From a checkpoint of a small mixture-of-experts model trained on Wikipedia.
Training: a variant of SOAP for the experts, 4550 steps.
Below are experts of layer 10 (counted from 0) of a mixture-of-experts language model. Rows are named router (the router's row for the expert) and show model dimensions 0-127. Each number is 200 + 40 x the weight over its row's rms, rounded and kept within 0 to 999.
Before each expert's rows: a language model's description of what the expert responds to. This comes from a sample of Wikipedia text that the model never trained on.

# expert 61
Words in census demographics sections, such as age, population, household, %, of, than, as in females age 18 and over.
router,186,157,237,204,235,202,257,118,256,205,216,187,137,245,153,211,129,238,141,182,175,212,147,296,245,236,215,233,193,261,211,205,204,194,266,233,247,201,192,182,193,230,238,184,125,203,204,196,169,157,252,220,153,163,167,215,137,181,212,217,211,156,205,240,177,222,214,240,192,190,148,191,276,228,140,191,184,209,183,229,135,190,215,133,91,173,221,191,154,245,213,118,180,232,210,184,172,175,228,205,210,169,163,258,189,176,195,128,189,115,151,203,196,131,232,181,167,151,139,197,164,261,209,155,102,177,260,189

# expert 22
First piece of a lowercase word split into fragments, often prefixes like un, dis, im, sub, inter, ab, c, m.
router,163,178,290,216,242,232,296,102,248,231,254,179,159,178,193,234,141,259,171,178,172,257,127,277,248,164,231,225,209,178,148,179,222,208,185,237,183,232,280,228,171,217,225,225,157,210,134,179,162,188,146,159,235,130,236,203,157,182,203,148,226,149,189,155,130,216,211,190,192,198,155,246,225,275,238,192,172,268,259,268,128,183,202,192,145,132,190,190,183,156,190,175,215,187,208,134,172,161,219,229,202,194,156,218,160,159,177,221,156,191,207,182,209,173,175,153,180,160,177,194,130,229,250,232,208,223,279,192

# expert 40
Colons after infobox field labels, line-start list dashes, section heading equals signs, and pipes before names or titles in lists and tables.
router,214,174,211,198,266,196,268,202,217,235,222,162,107,193,169,201,178,215,160,165,158,278,164,223,239,198,255,256,184,159,184,256,170,195,256,219,189,199,228,221,245,269,221,204,148,199,206,231,197,188,226,134,153,190,232,170,175,199,173,154,219,173,243,163,178,142,210,280,127,183,188,168,220,237,146,237,202,252,250,309,177,166,209,237,156,128,203,231,210,244,242,152,157,217,172,165,223,144,240,228,163,233,147,211,246,210,260,228,83,138,230,195,198,178,179,214,225,232,165,235,142,243,170,192,228,255,275,152

# expert 8
Word-initial prefix pieces of longer words, such as re, pre, ex, inter, trans, co, comp, in re-mained, pre-valent, trans-ferred.
router,228,160,212,137,253,262,242,135,207,242,244,120,155,134,247,180,139,248,138,166,177,249,108,250,180,231,247,288,153,217,91,267,211,207,228,264,209,229,237,215,230,185,225,222,194,221,177,200,223,158,203,185,236,172,119,156,177,109,245,186,238,167,219,225,142,173,154,159,155,212,196,155,166,244,182,222,219,227,227,200,186,125,167,209,198,201,151,194,235,201,205,204,155,153,185,192,217,191,228,184,151,182,165,275,221,201,223,206,127,155,217,230,184,227,110,177,136,222,197,191,185,206,229,219,229,230,244,197

# expert 18
Bare spaces and pipes in wiki tables, dashes in ranges, on/On before dates, and stray non-Latin byte pieces.
router,247,168,248,190,158,173,263,183,253,247,208,194,161,168,124,256,142,294,135,207,204,250,156,310,179,212,187,150,178,217,147,218,185,183,205,243,182,296,303,268,182,223,185,143,197,270,172,192,218,182,210,185,177,182,239,215,193,159,214,184,223,199,199,178,190,207,186,269,117,212,165,261,281,256,220,201,226,208,251,228,157,193,154,180,170,172,184,153,173,151,245,178,216,191,176,140,205,164,250,204,166,220,184,220,250,208,164,223,161,116,273,206,205,174,183,181,215,220,119,205,161,177,181,174,170,204,183,133

# expert 17
Subject pronouns and the verbs right after them in running prose, such as he, it, which, then was, had, would.
router,220,186,244,179,202,145,202,160,246,239,240,207,141,151,170,250,165,226,135,152,118,226,215,199,198,239,235,257,163,247,216,264,181,208,284,228,188,193,229,218,199,246,221,182,198,241,162,174,115,203,184,118,160,189,188,140,182,152,202,142,251,228,274,213,184,188,109,207,154,191,145,115,238,210,214,185,152,230,236,221,161,141,233,128,174,231,117,197,193,196,222,144,197,276,146,186,171,228,228,191,191,205,152,192,181,174,199,212,173,150,208,221,228,162,172,268,262,156,171,178,210,232,269,133,138,209,187,155

# expert 25
Middle syllables of non-English personal and place names, mostly South Asian, Arabic and Slavic, such as Raj, Mah, Kh, aj, ž, iy.
router,300,160,245,199,242,195,205,169,211,206,178,157,203,252,172,258,175,260,151,178,214,204,178,205,233,246,255,198,197,218,181,239,182,114,217,264,110,234,305,205,146,210,188,190,172,228,195,232,151,193,146,163,156,167,224,191,186,220,195,185,269,181,234,180,205,202,156,247,184,214,199,159,264,219,159,241,235,165,236,277,192,155,176,188,197,162,228,215,204,233,176,130,298,195,197,223,139,142,201,103,154,201,113,194,167,174,212,198,211,182,231,184,148,161,123,223,206,132,187,186,137,263,236,175,160,228,225,148

# expert 60
Letter pieces inside foreign personal, place or taxonomic author names in lists and tables: W'ij'esinha, Qu'in'tero, Yak'ov'lev.
router,253,92,255,211,216,214,244,194,247,292,226,111,173,202,178,219,174,315,128,171,111,251,178,265,193,174,233,231,171,238,183,203,282,140,231,225,235,253,214,218,150,161,211,188,151,204,155,215,149,165,159,137,216,179,197,168,164,156,188,170,288,199,211,169,144,189,165,218,174,158,231,217,215,210,153,174,195,198,250,269,173,173,203,186,155,222,146,164,230,229,216,203,273,250,122,168,179,168,221,189,162,194,164,201,186,181,178,209,157,123,237,208,148,152,155,200,197,192,181,213,199,208,191,187,211,258,257,212

# expert 37
Single capital letters starting proper names after the, of or a table bar, mostly B, C, G, H, as in St. Bernard, Cook County.
router,206,194,186,208,251,177,240,175,234,251,217,165,180,177,217,202,207,259,130,162,163,240,124,228,176,186,226,242,159,223,184,221,273,139,237,248,225,245,212,217,159,165,230,189,135,249,103,186,128,149,186,173,158,199,269,167,210,204,282,191,218,222,199,197,185,180,133,206,151,168,206,160,228,207,122,174,177,235,178,247,158,163,168,208,216,218,173,220,276,220,228,158,239,231,252,179,161,262,219,195,171,161,143,260,232,224,278,161,168,74,180,184,167,102,145,214,212,205,186,238,157,171,251,197,172,216,227,194

# expert 5
Short word pieces inside personal names, often Germanic or Dutch, such as the el in Axel, ent in Valentine, gar in Margaret.
router,298,229,167,212,236,194,247,151,270,227,324,155,191,203,200,291,188,270,172,184,78,207,188,215,261,171,221,221,132,231,243,205,252,187,232,220,179,203,242,161,195,215,225,252,151,238,172,204,145,149,221,203,177,158,269,258,210,217,203,185,276,162,264,167,170,135,211,295,198,219,252,202,258,224,212,176,181,216,212,190,183,175,197,218,183,167,162,176,239,200,165,144,207,241,130,186,211,140,243,179,140,206,183,242,202,170,162,182,214,178,217,230,173,149,113,160,193,220,212,248,215,234,236,183,193,225,194,191

# expert 55
Middle stem pieces of common English words, often before endings like es or ed, such as trad, character, similar, colleagues, livelihoods.
router,174,131,218,230,178,193,224,194,227,260,231,164,212,149,156,260,148,248,215,185,196,217,209,286,246,240,194,238,146,213,213,204,194,228,215,185,179,302,289,194,214,219,302,170,182,189,113,228,142,177,162,207,201,147,206,180,169,198,183,184,230,132,214,151,207,189,198,237,182,268,216,142,227,225,181,260,206,194,197,208,196,152,222,228,203,182,206,116,149,214,147,162,211,267,168,192,208,142,249,185,102,170,206,279,202,218,205,155,189,224,216,264,199,181,110,187,280,185,141,248,188,259,207,237,136,203,207,159

# expert 53
Adjectives, negations and prepositions in expository prose that shape meaning, such as not, such, same, without, public, of.
router,193,96,234,236,253,180,266,150,234,226,239,186,194,222,126,270,165,256,197,178,197,219,170,232,256,218,193,228,160,274,134,200,252,157,262,214,213,226,235,240,215,221,259,181,176,188,152,170,206,104,184,198,218,224,198,152,89,177,242,122,256,150,220,198,161,196,158,258,163,182,235,181,238,220,242,277,223,181,230,201,172,172,219,213,152,185,177,196,177,230,229,185,157,219,133,232,181,200,215,177,203,179,217,198,241,192,201,179,168,186,247,140,181,141,179,230,226,184,204,227,159,224,199,197,122,282,303,140

# expert 0
Articles and determiners starting a noun phrase, often after of, in, is, as: a, the, an, some, their, several.
router,164,174,248,253,288,235,252,178,275,227,203,123,175,172,163,249,160,262,195,169,216,187,196,237,275,196,204,195,159,186,186,198,188,201,247,202,144,228,271,149,122,205,277,187,184,213,140,207,196,156,163,187,215,201,185,184,102,219,200,151,234,175,227,189,145,165,232,226,128,173,208,169,224,220,141,265,202,189,282,253,189,159,165,242,207,193,146,187,155,181,217,170,237,210,194,212,197,136,197,213,211,162,155,206,238,150,207,170,200,139,193,195,228,135,159,246,216,152,64,178,129,233,222,256,173,220,221,190

# expert 11
Past participles and -ed endings, especially before by, in or a colon in infobox fields, such as used, released, Installed power, designed.
router,262,139,167,195,234,191,240,163,247,235,176,208,117,192,158,229,179,208,212,191,194,180,155,190,199,219,214,210,125,198,121,199,187,134,206,282,207,287,235,150,247,194,192,192,180,278,186,170,192,111,205,191,203,140,225,182,105,188,163,138,198,153,177,155,171,122,151,226,120,132,200,155,235,209,197,205,126,215,224,266,141,158,167,228,179,172,207,157,204,121,188,131,126,275,155,239,175,176,253,224,117,172,217,253,218,228,237,217,169,192,220,178,187,188,184,206,225,227,190,199,216,194,188,184,170,208,256,178

# expert 6
Digit tokens inside numbers, mostly years after in or 18/19 prefixes, plus coordinates, times and taxonomic dates: 194'5', 18'29'.
router,233,180,204,228,292,193,271,174,287,260,207,126,195,193,202,284,169,231,184,178,203,247,125,199,202,157,217,248,157,239,169,194,245,195,204,236,186,277,222,226,189,159,182,184,123,255,201,204,115,183,188,141,167,167,211,255,143,162,144,211,279,213,237,155,221,168,191,229,131,193,170,201,211,244,189,188,187,207,188,177,186,194,186,210,190,185,233,204,228,175,197,158,206,220,217,212,215,186,277,157,207,210,161,313,238,184,277,194,162,193,217,206,161,151,202,256,193,236,111,208,87,229,212,224,159,225,256,145

# expert 44
Determiners and possessive words opening noun phrases, mostly the, plus his, their, this, its and 's after a name.
router,188,192,245,202,214,165,202,160,256,210,237,132,176,152,198,240,167,268,200,187,198,215,189,228,247,225,189,221,155,220,194,197,199,195,258,216,151,201,225,211,108,192,224,181,196,198,148,196,174,194,245,131,139,199,166,145,113,255,259,129,215,182,198,224,220,139,191,211,150,161,193,154,256,242,165,179,173,218,321,171,181,131,141,197,147,193,156,148,230,152,189,175,231,209,180,210,206,188,290,168,198,156,185,193,246,158,224,139,223,177,251,99,188,129,197,267,215,179,199,203,119,229,242,203,150,249,264,169

# expert 15
Nouns naming fields, media and occupations in biographies, such as film, album, music, school, football, and endings like -ist, -ician.
router,243,153,280,200,215,197,216,227,239,233,242,198,189,194,167,255,122,254,206,146,209,285,222,231,214,218,242,297,183,178,236,304,268,204,237,265,203,250,194,180,140,210,251,225,162,207,155,255,160,148,207,226,199,194,227,160,188,200,201,160,220,151,244,116,166,138,163,246,183,146,144,190,207,160,164,186,201,235,186,218,175,156,170,171,161,145,220,128,186,247,246,180,166,271,205,241,190,155,271,153,190,145,209,240,245,187,209,157,172,207,229,163,208,186,181,206,216,195,191,236,137,294,271,220,177,173,231,181

# expert 19
Verb stems for physical or social actions, often after to, such as go, help, attack, allow, kill, hitting, struck.
router,217,118,220,201,157,155,282,176,204,213,197,214,189,208,164,182,164,227,154,157,124,232,200,198,182,194,249,203,165,246,187,246,265,198,257,203,167,227,294,136,231,173,214,245,155,256,170,218,165,155,152,188,119,165,201,193,236,174,195,167,275,145,233,159,197,153,167,241,123,129,214,147,190,279,192,280,219,250,198,210,153,167,220,191,143,217,207,168,231,145,208,168,186,227,218,208,165,187,237,146,178,135,176,201,228,210,195,108,130,165,207,214,149,162,86,229,180,156,161,189,186,189,209,157,169,178,194,184

# expert 30
Accented letters and word pieces inside French, Spanish, Portuguese or Vietnamese names and titles: Universit'é', Rodrig'ue'z, Gonzal'o'.
router,268,171,236,196,148,257,228,203,243,228,264,158,184,210,192,214,174,238,246,191,146,246,220,247,165,216,276,183,153,192,228,184,184,139,282,283,173,214,265,206,179,206,255,218,167,223,136,197,165,163,257,176,189,148,174,217,180,207,209,128,188,247,216,203,211,189,197,243,170,179,199,197,260,210,120,208,124,253,234,244,174,169,212,162,168,183,217,189,218,230,223,156,250,193,147,162,114,234,248,164,186,219,205,292,249,239,196,206,227,120,242,167,219,185,103,217,220,202,194,199,181,237,265,296,192,209,283,199

# expert 16
Word-start fragments mainly R/r, pl, ra, cl, stat, qual beginning words like range, river, Rangers, platform, qualified, Palestinian.
router,181,166,236,174,252,227,237,230,225,283,216,193,108,173,218,261,170,213,133,230,120,206,138,240,186,170,228,257,156,219,219,253,241,204,316,184,179,284,189,225,198,161,246,205,180,198,172,236,183,168,208,200,195,227,207,165,203,174,259,211,198,181,235,189,220,173,162,251,148,229,223,146,202,238,151,230,247,233,187,295,225,141,146,253,185,176,208,100,272,223,191,115,161,204,181,196,208,161,204,134,213,121,161,261,221,159,201,176,185,226,272,214,194,177,147,195,271,183,158,184,213,188,203,209,181,250,229,196

# expert 54
Middle word pieces like t, ip, it, th, emb, often before endings -le or -ical: Tur't'les, Mult'ip'le, Philan'th'ropy.
router,201,178,230,258,193,245,200,196,279,214,206,139,194,219,200,252,193,238,189,134,109,250,186,270,258,196,232,230,192,210,201,246,279,196,238,200,97,236,265,193,193,215,250,212,206,266,246,162,193,200,204,187,183,183,181,133,180,197,208,89,192,187,238,148,180,186,162,243,182,159,197,216,239,309,181,247,144,215,181,216,164,162,192,190,197,206,197,156,176,245,206,157,230,204,255,120,228,123,237,107,171,172,131,242,185,204,198,207,151,225,132,211,222,164,124,240,185,228,154,264,214,180,175,205,194,194,183,174

# expert 4
Pipe separators ending table cells (stats, election results, asteroid lists) and month names or day digits in dates, such as October 30.
router,270,188,209,242,236,172,225,163,252,241,221,172,92,152,228,264,115,285,166,185,201,197,148,208,199,204,196,250,125,178,180,201,286,114,288,209,226,191,289,214,185,230,214,168,173,180,134,161,181,165,205,179,167,181,209,200,232,210,164,204,210,158,259,114,222,235,178,202,177,207,154,147,236,243,212,252,195,218,277,217,206,160,180,155,191,192,182,171,221,188,236,122,169,186,159,144,175,183,237,225,201,166,152,235,187,209,223,110,129,203,220,197,188,137,177,208,198,168,164,152,135,185,155,228,196,223,225,145

# expert 59
Single capital letters starting a word or abbreviation after a pipe, line break or parenthesis, such as (S in (SH, O in OT, S in São.
router,192,169,216,188,226,197,268,182,262,285,254,186,90,165,210,260,130,203,125,173,179,218,131,239,201,200,254,202,207,229,187,229,253,173,205,262,109,263,193,169,158,188,189,150,151,223,189,184,212,205,191,190,219,179,169,174,160,215,203,218,232,156,233,187,187,192,195,260,72,205,214,182,206,231,169,247,206,234,326,240,187,204,154,182,216,217,130,213,138,168,168,188,240,248,177,153,186,213,234,193,183,155,107,204,213,166,188,195,187,197,260,102,191,179,169,191,223,240,174,210,195,174,178,180,198,217,281,180

# expert 47
Hyphen bullets and line breaks starting infobox or list fields like Born:, Occupation:, Term length:, plus title pieces such as Reg, Sec.
router,155,222,207,168,206,206,239,160,266,203,212,165,147,188,197,260,154,235,173,165,208,196,187,209,239,203,235,172,215,207,141,229,206,152,234,266,153,258,289,176,241,175,251,192,152,262,148,180,145,191,248,181,162,194,211,115,217,200,222,202,312,193,232,168,209,203,178,260,173,193,187,119,176,277,202,142,190,231,255,190,164,157,124,146,174,125,115,208,222,178,238,181,216,220,130,153,120,172,219,161,220,130,223,206,199,186,181,253,153,163,198,153,175,223,204,238,191,202,200,269,173,281,210,257,199,240,192,179

# expert 10
Final pieces of common nouns and role or kinship nouns after the/his, such as prov-ince, grandf-ather, president, town, member.
router,165,180,238,174,155,210,218,143,209,259,195,189,170,148,206,218,147,268,197,143,173,193,183,221,166,229,261,273,141,295,163,215,246,163,248,283,166,268,257,189,225,269,204,169,161,216,178,148,180,178,267,160,152,153,229,149,189,260,210,167,249,171,298,165,133,161,162,240,153,223,141,164,197,209,206,236,200,252,186,219,175,142,110,230,182,168,221,169,248,235,199,161,195,213,212,175,154,193,255,213,228,185,197,213,166,178,198,145,192,176,244,167,238,124,198,181,163,134,169,232,124,220,249,175,200,233,189,198

# expert 39
Mid-word pieces in proper names and long words, such as Al, Col, Gal(ax)y, Vi(enn)a, Ser(bian), histor(ical), offic(ial).
router,266,170,262,202,203,259,198,166,243,241,322,191,167,189,212,219,192,241,227,130,196,223,144,290,196,235,210,191,184,179,176,202,267,210,249,269,195,266,295,192,185,221,206,150,177,218,119,254,195,177,195,234,187,182,196,132,118,172,244,176,285,168,227,204,186,219,216,191,191,220,227,121,231,201,206,162,198,245,271,220,225,167,143,184,232,211,145,182,166,255,182,113,142,284,171,166,207,197,234,203,154,219,189,236,185,209,211,195,198,197,147,204,165,185,114,253,212,175,186,201,166,266,135,212,186,190,202,211

# expert 31
Closing pieces of personal names and titles, often before 's or was, such as son, Jr., ić, ard, ton; also common first names like Thomas, George.
router,249,114,191,175,225,148,278,200,237,230,266,152,155,160,192,254,166,262,148,149,103,268,205,222,178,220,218,264,159,200,142,238,237,95,253,218,161,257,283,217,154,244,200,169,186,184,172,223,170,160,239,128,192,140,172,155,198,162,225,144,248,169,215,195,253,151,167,198,183,182,163,181,217,184,175,178,173,217,248,180,174,113,184,171,118,200,211,160,233,209,234,163,246,246,120,190,199,168,214,206,209,214,198,209,231,157,235,139,162,142,181,188,170,194,234,259,224,189,157,212,155,221,196,180,188,241,210,207

# expert 58
Word-initial pieces T/t, H/h, Ch, Sh, Th, often in foreign names, as in Challenger, Chunichi, Chandrasekhar, threat.
router,250,180,212,198,136,144,224,197,231,245,193,211,156,121,178,192,196,277,173,190,167,206,229,317,213,199,229,230,186,204,166,173,251,199,264,273,191,202,230,220,205,243,235,188,168,200,133,213,172,186,186,174,140,186,235,158,155,239,214,163,270,188,200,148,233,160,117,200,165,161,221,191,279,228,157,216,131,244,179,270,204,174,162,141,171,177,183,178,137,178,209,201,246,170,231,211,163,164,190,178,166,193,102,191,167,127,216,216,173,133,284,148,136,165,146,162,227,156,169,271,151,197,187,145,179,219,176,202

# expert 36
Prepositions in narrative biography, linking a verb or role noun to a following phrase: of, in, for, by, during, after.
router,181,167,221,219,204,146,244,148,261,196,209,154,172,181,153,248,177,273,174,135,213,237,154,221,179,238,216,206,176,236,182,216,224,210,270,219,186,229,215,171,245,169,264,230,158,218,191,254,176,117,247,155,192,171,208,213,199,170,254,197,242,142,195,114,206,165,146,186,107,139,140,219,247,213,157,230,200,239,264,239,169,169,149,146,216,167,153,155,223,195,207,207,197,261,188,218,186,224,242,212,139,158,146,247,165,186,169,118,200,151,203,164,208,137,174,272,244,280,173,209,157,236,141,182,238,203,283,151

# expert 33
Closing parentheses after years or notes in lists and tables, as in (2012), (demo), plus final pieces of titles like R(ings), Yank(ees).
router,267,202,210,181,228,245,253,160,227,250,242,101,104,175,159,243,177,215,147,208,141,296,160,216,192,218,293,264,174,237,207,211,277,172,223,236,187,267,232,198,229,251,269,215,218,210,160,185,190,196,245,159,201,134,189,162,169,149,196,155,230,189,210,192,239,161,155,192,225,237,175,178,196,195,199,193,205,247,200,268,94,138,193,201,235,168,197,175,225,232,215,139,253,233,164,177,217,162,240,158,208,194,117,245,254,186,249,197,185,133,208,128,236,204,209,213,177,166,170,245,153,255,183,224,250,206,223,175

# expert 12
Suffix pieces that finish a word, mostly technical or general prose: -ing, -ation, -ed, -al, as in pump'ing', script'ing', cover'ed'.
router,202,107,165,224,269,174,245,198,206,229,220,154,164,182,146,223,135,228,215,176,186,206,202,238,238,190,257,252,162,244,135,225,277,194,208,231,163,228,222,236,196,247,239,256,213,205,191,195,177,115,232,221,179,158,249,179,196,160,241,119,212,161,203,132,137,176,176,211,159,208,212,152,234,221,166,224,178,261,197,219,156,117,173,220,145,126,216,103,168,164,209,144,265,245,157,201,178,165,276,145,215,165,226,229,190,158,185,134,161,186,268,179,220,195,160,233,172,207,195,232,178,275,251,246,238,211,246,160

# expert 29
Byte pieces of non-ASCII characters in Thai, Cyrillic, Chinese, Greek and accented Latin text, like the pieces of я, Ł, Ç.
router,188,144,259,153,223,198,250,192,196,274,236,179,143,241,209,212,138,263,134,156,185,309,221,215,174,241,251,157,128,223,187,213,215,132,202,257,176,241,230,204,123,218,215,148,193,200,189,198,133,213,244,182,178,201,172,220,118,210,158,150,231,174,248,162,211,205,212,271,175,124,183,216,227,213,238,234,179,250,222,234,155,233,182,142,157,152,210,164,224,230,221,132,256,196,117,144,220,132,213,171,164,160,129,268,220,184,205,216,201,181,276,202,226,202,164,235,224,177,168,279,165,207,172,194,148,222,212,194

# expert 13
Word-opening pieces ar, or, A, igh inside words such as around, arc, car, Cor, Har, neighbouring, course.
router,272,176,253,206,231,240,298,146,186,238,281,216,169,193,223,189,196,243,192,214,153,237,196,262,296,203,267,266,196,242,196,190,261,195,195,226,196,217,222,189,175,214,219,191,149,199,226,229,156,131,232,229,231,140,158,183,186,187,173,168,275,197,265,184,205,169,166,222,181,177,211,154,243,255,215,151,110,269,290,217,245,186,196,202,160,235,135,243,204,126,202,219,222,278,231,163,146,113,199,179,209,197,153,240,192,143,208,189,198,194,256,200,227,167,195,208,199,184,188,310,159,241,187,218,195,226,234,161

# expert 3
Opening pieces of Latinate words like pro, cont, ext, exp, rem, as in Pro(fessor), pro(tected), surv(ived); also line breaks ending table rows.
router,174,167,268,213,236,187,205,153,211,221,210,184,168,164,228,222,147,246,198,97,158,216,171,278,251,222,251,245,177,189,107,179,167,191,238,227,216,229,276,226,215,201,259,199,159,210,160,229,236,153,207,83,189,160,172,184,131,175,189,233,213,199,204,214,222,223,114,242,169,157,248,159,211,215,147,244,214,243,240,219,173,242,203,138,166,188,190,169,183,198,198,176,175,217,173,222,202,119,234,152,213,160,201,225,189,226,164,235,159,184,290,166,162,95,113,209,245,174,161,210,242,201,170,250,198,241,279,185

# expert 27
Narrative verbs and endings like -ed and -ing (made, became, took, announced), plus him and of after verbs.
router,223,123,214,180,187,166,270,97,208,218,180,177,183,207,149,213,158,217,214,144,204,203,153,217,226,201,237,173,190,277,190,209,229,155,261,206,178,261,228,167,216,243,213,232,180,270,187,160,229,140,229,113,147,148,184,180,206,133,230,182,272,135,238,172,147,120,158,204,137,174,206,155,196,244,176,260,145,218,253,245,172,118,230,208,164,216,226,184,229,198,224,201,230,220,209,199,131,187,213,196,183,183,194,232,186,193,201,111,190,156,248,144,195,166,136,287,170,203,133,252,144,181,193,187,200,220,279,177

# expert 2
Opening or middle pieces of country, region and nationality names awaiting a suffix, such as Sw-itz-erland, Nether-lands, Que-ens-land, Swed, Brit-ain.
router,245,191,190,175,200,272,205,186,274,265,253,180,162,252,180,245,223,240,156,173,205,233,169,206,190,235,279,176,166,255,208,275,241,166,255,264,221,266,255,176,216,217,242,201,159,184,203,210,209,196,194,128,183,122,147,224,220,193,242,150,312,182,242,161,199,170,129,222,157,245,243,114,239,168,195,252,205,231,242,224,173,191,155,191,156,192,148,148,183,207,154,208,184,351,211,173,204,226,211,193,200,177,155,214,198,140,232,185,190,196,193,166,226,208,217,167,151,182,165,153,167,209,251,139,177,234,235,212

# expert 45
Word-initial stems before suffixes like -ent and -ence, such as subsequ(ent), fre(qu)ently, cont, rec, comm, m(iles).
router,191,143,244,205,199,263,239,181,234,241,160,115,174,159,238,181,188,257,185,109,150,283,171,243,239,168,252,187,142,185,224,203,176,212,230,228,203,219,224,213,199,282,190,150,199,205,181,231,138,133,177,151,223,140,249,126,128,206,202,184,266,157,190,260,176,186,114,254,193,179,199,189,226,242,199,179,231,230,219,200,203,144,147,163,128,122,192,195,157,137,256,177,195,226,153,199,167,201,252,174,199,219,120,269,174,182,173,209,159,165,228,241,165,128,224,172,164,213,146,220,199,199,243,219,205,274,196,191

# expert 23
First token after a line break, such as section header pieces (==P, ==Education) and paragraph-opening capitals like She, Under; also line breaks.
router,164,211,297,179,237,193,245,160,288,246,265,143,172,186,217,191,137,250,100,179,171,167,169,248,248,181,249,221,183,214,175,218,200,142,276,223,137,228,239,247,223,160,166,191,170,240,190,227,148,177,165,158,246,186,174,187,167,146,215,219,282,187,224,169,180,183,167,214,189,183,150,173,234,239,130,284,175,248,226,238,174,129,143,156,204,213,134,208,178,216,272,213,210,222,244,185,204,191,250,201,191,177,110,234,168,159,167,179,186,200,217,131,206,161,220,281,168,230,182,239,201,266,220,209,217,185,239,151

# expert 48
Inner stem pieces of words, often in media or culture text: You'T'ube, 'epis'ode, Social 'Sec'urity, Sm'ok'ejumper.
router,185,140,282,179,202,224,182,223,239,248,271,145,192,178,170,250,136,228,195,102,207,213,206,217,205,234,203,220,119,203,170,259,313,178,208,286,193,226,275,208,211,226,188,201,181,248,181,141,216,195,217,172,182,205,213,217,167,214,174,132,174,164,185,188,201,151,190,271,213,116,197,166,194,227,181,263,228,304,228,210,191,164,161,168,200,174,227,122,143,238,208,114,180,225,186,196,205,153,255,180,185,181,165,221,140,225,198,225,154,201,247,141,174,126,105,191,187,191,146,184,170,241,176,166,229,187,189,225

# expert 28
Number pieces inside numeric data: coordinate degrees and decimals, table statistics, register numbers, such as 57.5, 44°, 26.1.
router,253,146,225,215,236,195,238,204,215,306,231,149,177,160,217,254,156,240,163,192,165,249,171,198,215,192,228,217,174,272,196,210,231,206,175,248,212,256,224,170,191,179,193,169,156,196,245,189,143,161,189,116,165,191,159,215,151,248,221,180,240,188,217,201,178,216,194,286,146,216,158,135,238,207,168,175,110,203,208,235,144,199,244,108,226,194,219,213,182,159,217,177,230,226,135,212,200,125,226,191,216,128,140,269,198,205,243,152,153,182,248,221,136,96,179,206,193,201,175,239,129,155,169,201,176,171,278,129

# expert 52
Second pieces of words beginning with a consonant cluster after a single capital letter, such as Br-ig-ade, C-ram-mond, Pat-r-ícia, Tr, Pr, Gr.
router,204,158,211,137,179,237,248,165,258,183,190,125,212,248,172,189,168,265,173,173,130,224,138,234,213,166,222,222,188,206,182,211,205,201,229,235,198,219,214,159,184,135,204,183,136,224,130,234,201,151,182,203,184,202,211,144,202,137,182,146,201,174,226,133,209,234,196,252,182,163,217,192,220,169,215,223,188,273,233,248,171,92,161,182,270,101,149,142,186,167,178,114,198,252,193,219,183,80,200,227,214,155,171,274,221,166,209,180,197,144,224,201,127,151,171,193,166,197,170,281,171,243,236,185,236,258,236,201

# expert 20
Capital letters, digit pieces and codes inside acronyms, team and series names and table codes, such as RAF, F.C., WRC-2, U-22.
router,241,168,218,212,176,131,282,194,233,271,246,90,196,173,195,268,162,213,167,180,220,237,160,225,161,261,278,226,199,226,140,268,287,190,210,212,163,233,231,215,157,235,203,184,148,191,220,192,160,168,212,206,225,182,230,158,160,183,228,114,176,190,235,146,221,172,188,226,113,214,222,147,200,226,195,186,169,210,231,228,171,196,210,158,154,151,180,193,181,193,153,171,229,273,122,152,230,208,246,200,242,208,103,242,240,194,205,207,136,179,236,114,211,201,204,263,239,248,154,205,139,254,224,234,221,227,256,206

# expert 56
Capital letters ending state, country and organization abbreviations, plus words like University, States, Army, such as NJ, MD., BLR, USA.
router,209,170,243,172,204,149,249,188,231,268,255,129,161,176,242,244,131,222,176,147,244,208,119,230,181,263,291,203,180,246,151,267,226,141,202,228,132,240,230,213,166,216,278,152,118,187,199,215,178,129,266,201,153,171,203,179,221,203,239,200,216,174,193,160,236,163,228,238,142,249,169,156,201,193,193,214,158,184,253,209,165,186,188,191,193,212,193,169,177,210,218,125,138,260,140,209,144,208,210,209,227,200,141,248,228,170,220,147,145,191,202,90,221,188,210,204,259,226,110,215,164,193,231,153,221,195,222,237

# expert 51
Short word-start or second syllables in names and words, like be(auty), fre(ed)om, mush(ro)om, Bro, Che, tw(elve).
router,224,187,221,157,212,230,206,154,234,247,242,116,141,171,205,164,139,166,77,174,153,224,110,228,206,188,229,200,154,246,150,224,254,181,208,190,252,208,216,229,158,215,233,131,178,269,232,199,193,191,202,172,147,164,231,197,234,196,228,163,249,150,233,186,139,170,175,183,208,108,212,124,203,261,175,195,179,256,208,237,188,189,189,221,216,173,144,124,264,167,204,162,215,357,192,197,182,164,265,171,186,211,194,187,193,134,207,195,188,193,251,218,173,166,132,253,206,190,212,225,191,200,259,179,195,155,210,192

# expert 1
Word-initial pieces built on e, such as se, de, te, me, Ste, plus middle pieces like e in indeed, stru in constructed.
router,175,135,286,244,195,220,224,170,227,245,181,115,175,141,228,175,170,225,170,230,137,212,192,265,240,197,218,279,187,235,146,220,223,203,197,215,186,225,235,187,222,232,263,212,237,230,249,198,125,196,227,150,205,151,126,181,233,238,139,200,224,181,208,154,147,157,160,213,179,174,197,147,224,218,168,295,175,317,256,281,215,213,170,201,168,214,189,139,201,185,214,144,211,205,159,152,182,230,239,134,157,176,208,204,168,150,214,181,166,176,273,140,159,210,128,223,212,133,186,249,176,212,226,225,137,253,171,180

# expert 38
Final pieces of surnames and English or Slavic place names, such as -ford, -ington, -burg, -shire, -ov in Efim-ov-ich, Rudd-ock.
router,251,190,194,161,197,216,234,150,237,201,190,187,230,149,178,243,168,268,181,144,177,216,131,183,213,226,266,188,110,176,160,231,270,104,278,210,166,281,248,223,172,159,256,240,188,196,187,253,203,126,203,134,132,189,192,180,237,225,246,115,274,213,222,186,232,188,212,247,201,218,177,184,217,254,146,215,149,209,213,186,166,168,200,179,175,145,179,135,221,184,204,187,257,266,222,212,217,155,250,160,152,182,149,234,211,226,222,130,131,162,213,178,159,201,252,193,241,138,129,157,179,245,205,209,159,239,179,177

# expert 49
Capitals starting a later part of a name, especially after hyphens or given names, such as García-Moreno, Opéra-Comique, Mc, K in Kasparov.
router,223,216,256,215,243,197,265,205,248,295,224,189,119,159,183,299,145,235,126,144,197,204,130,244,206,219,268,192,149,214,135,238,254,108,223,200,181,211,201,184,141,187,182,228,105,264,178,173,188,159,169,203,192,172,219,180,195,227,230,187,244,227,209,167,182,160,215,246,168,180,172,188,189,233,143,215,145,220,258,231,190,159,193,128,219,190,173,210,206,218,240,195,281,223,196,160,146,167,215,214,121,249,108,223,259,178,190,186,138,162,247,154,180,215,186,202,221,193,150,194,173,181,264,213,233,225,263,206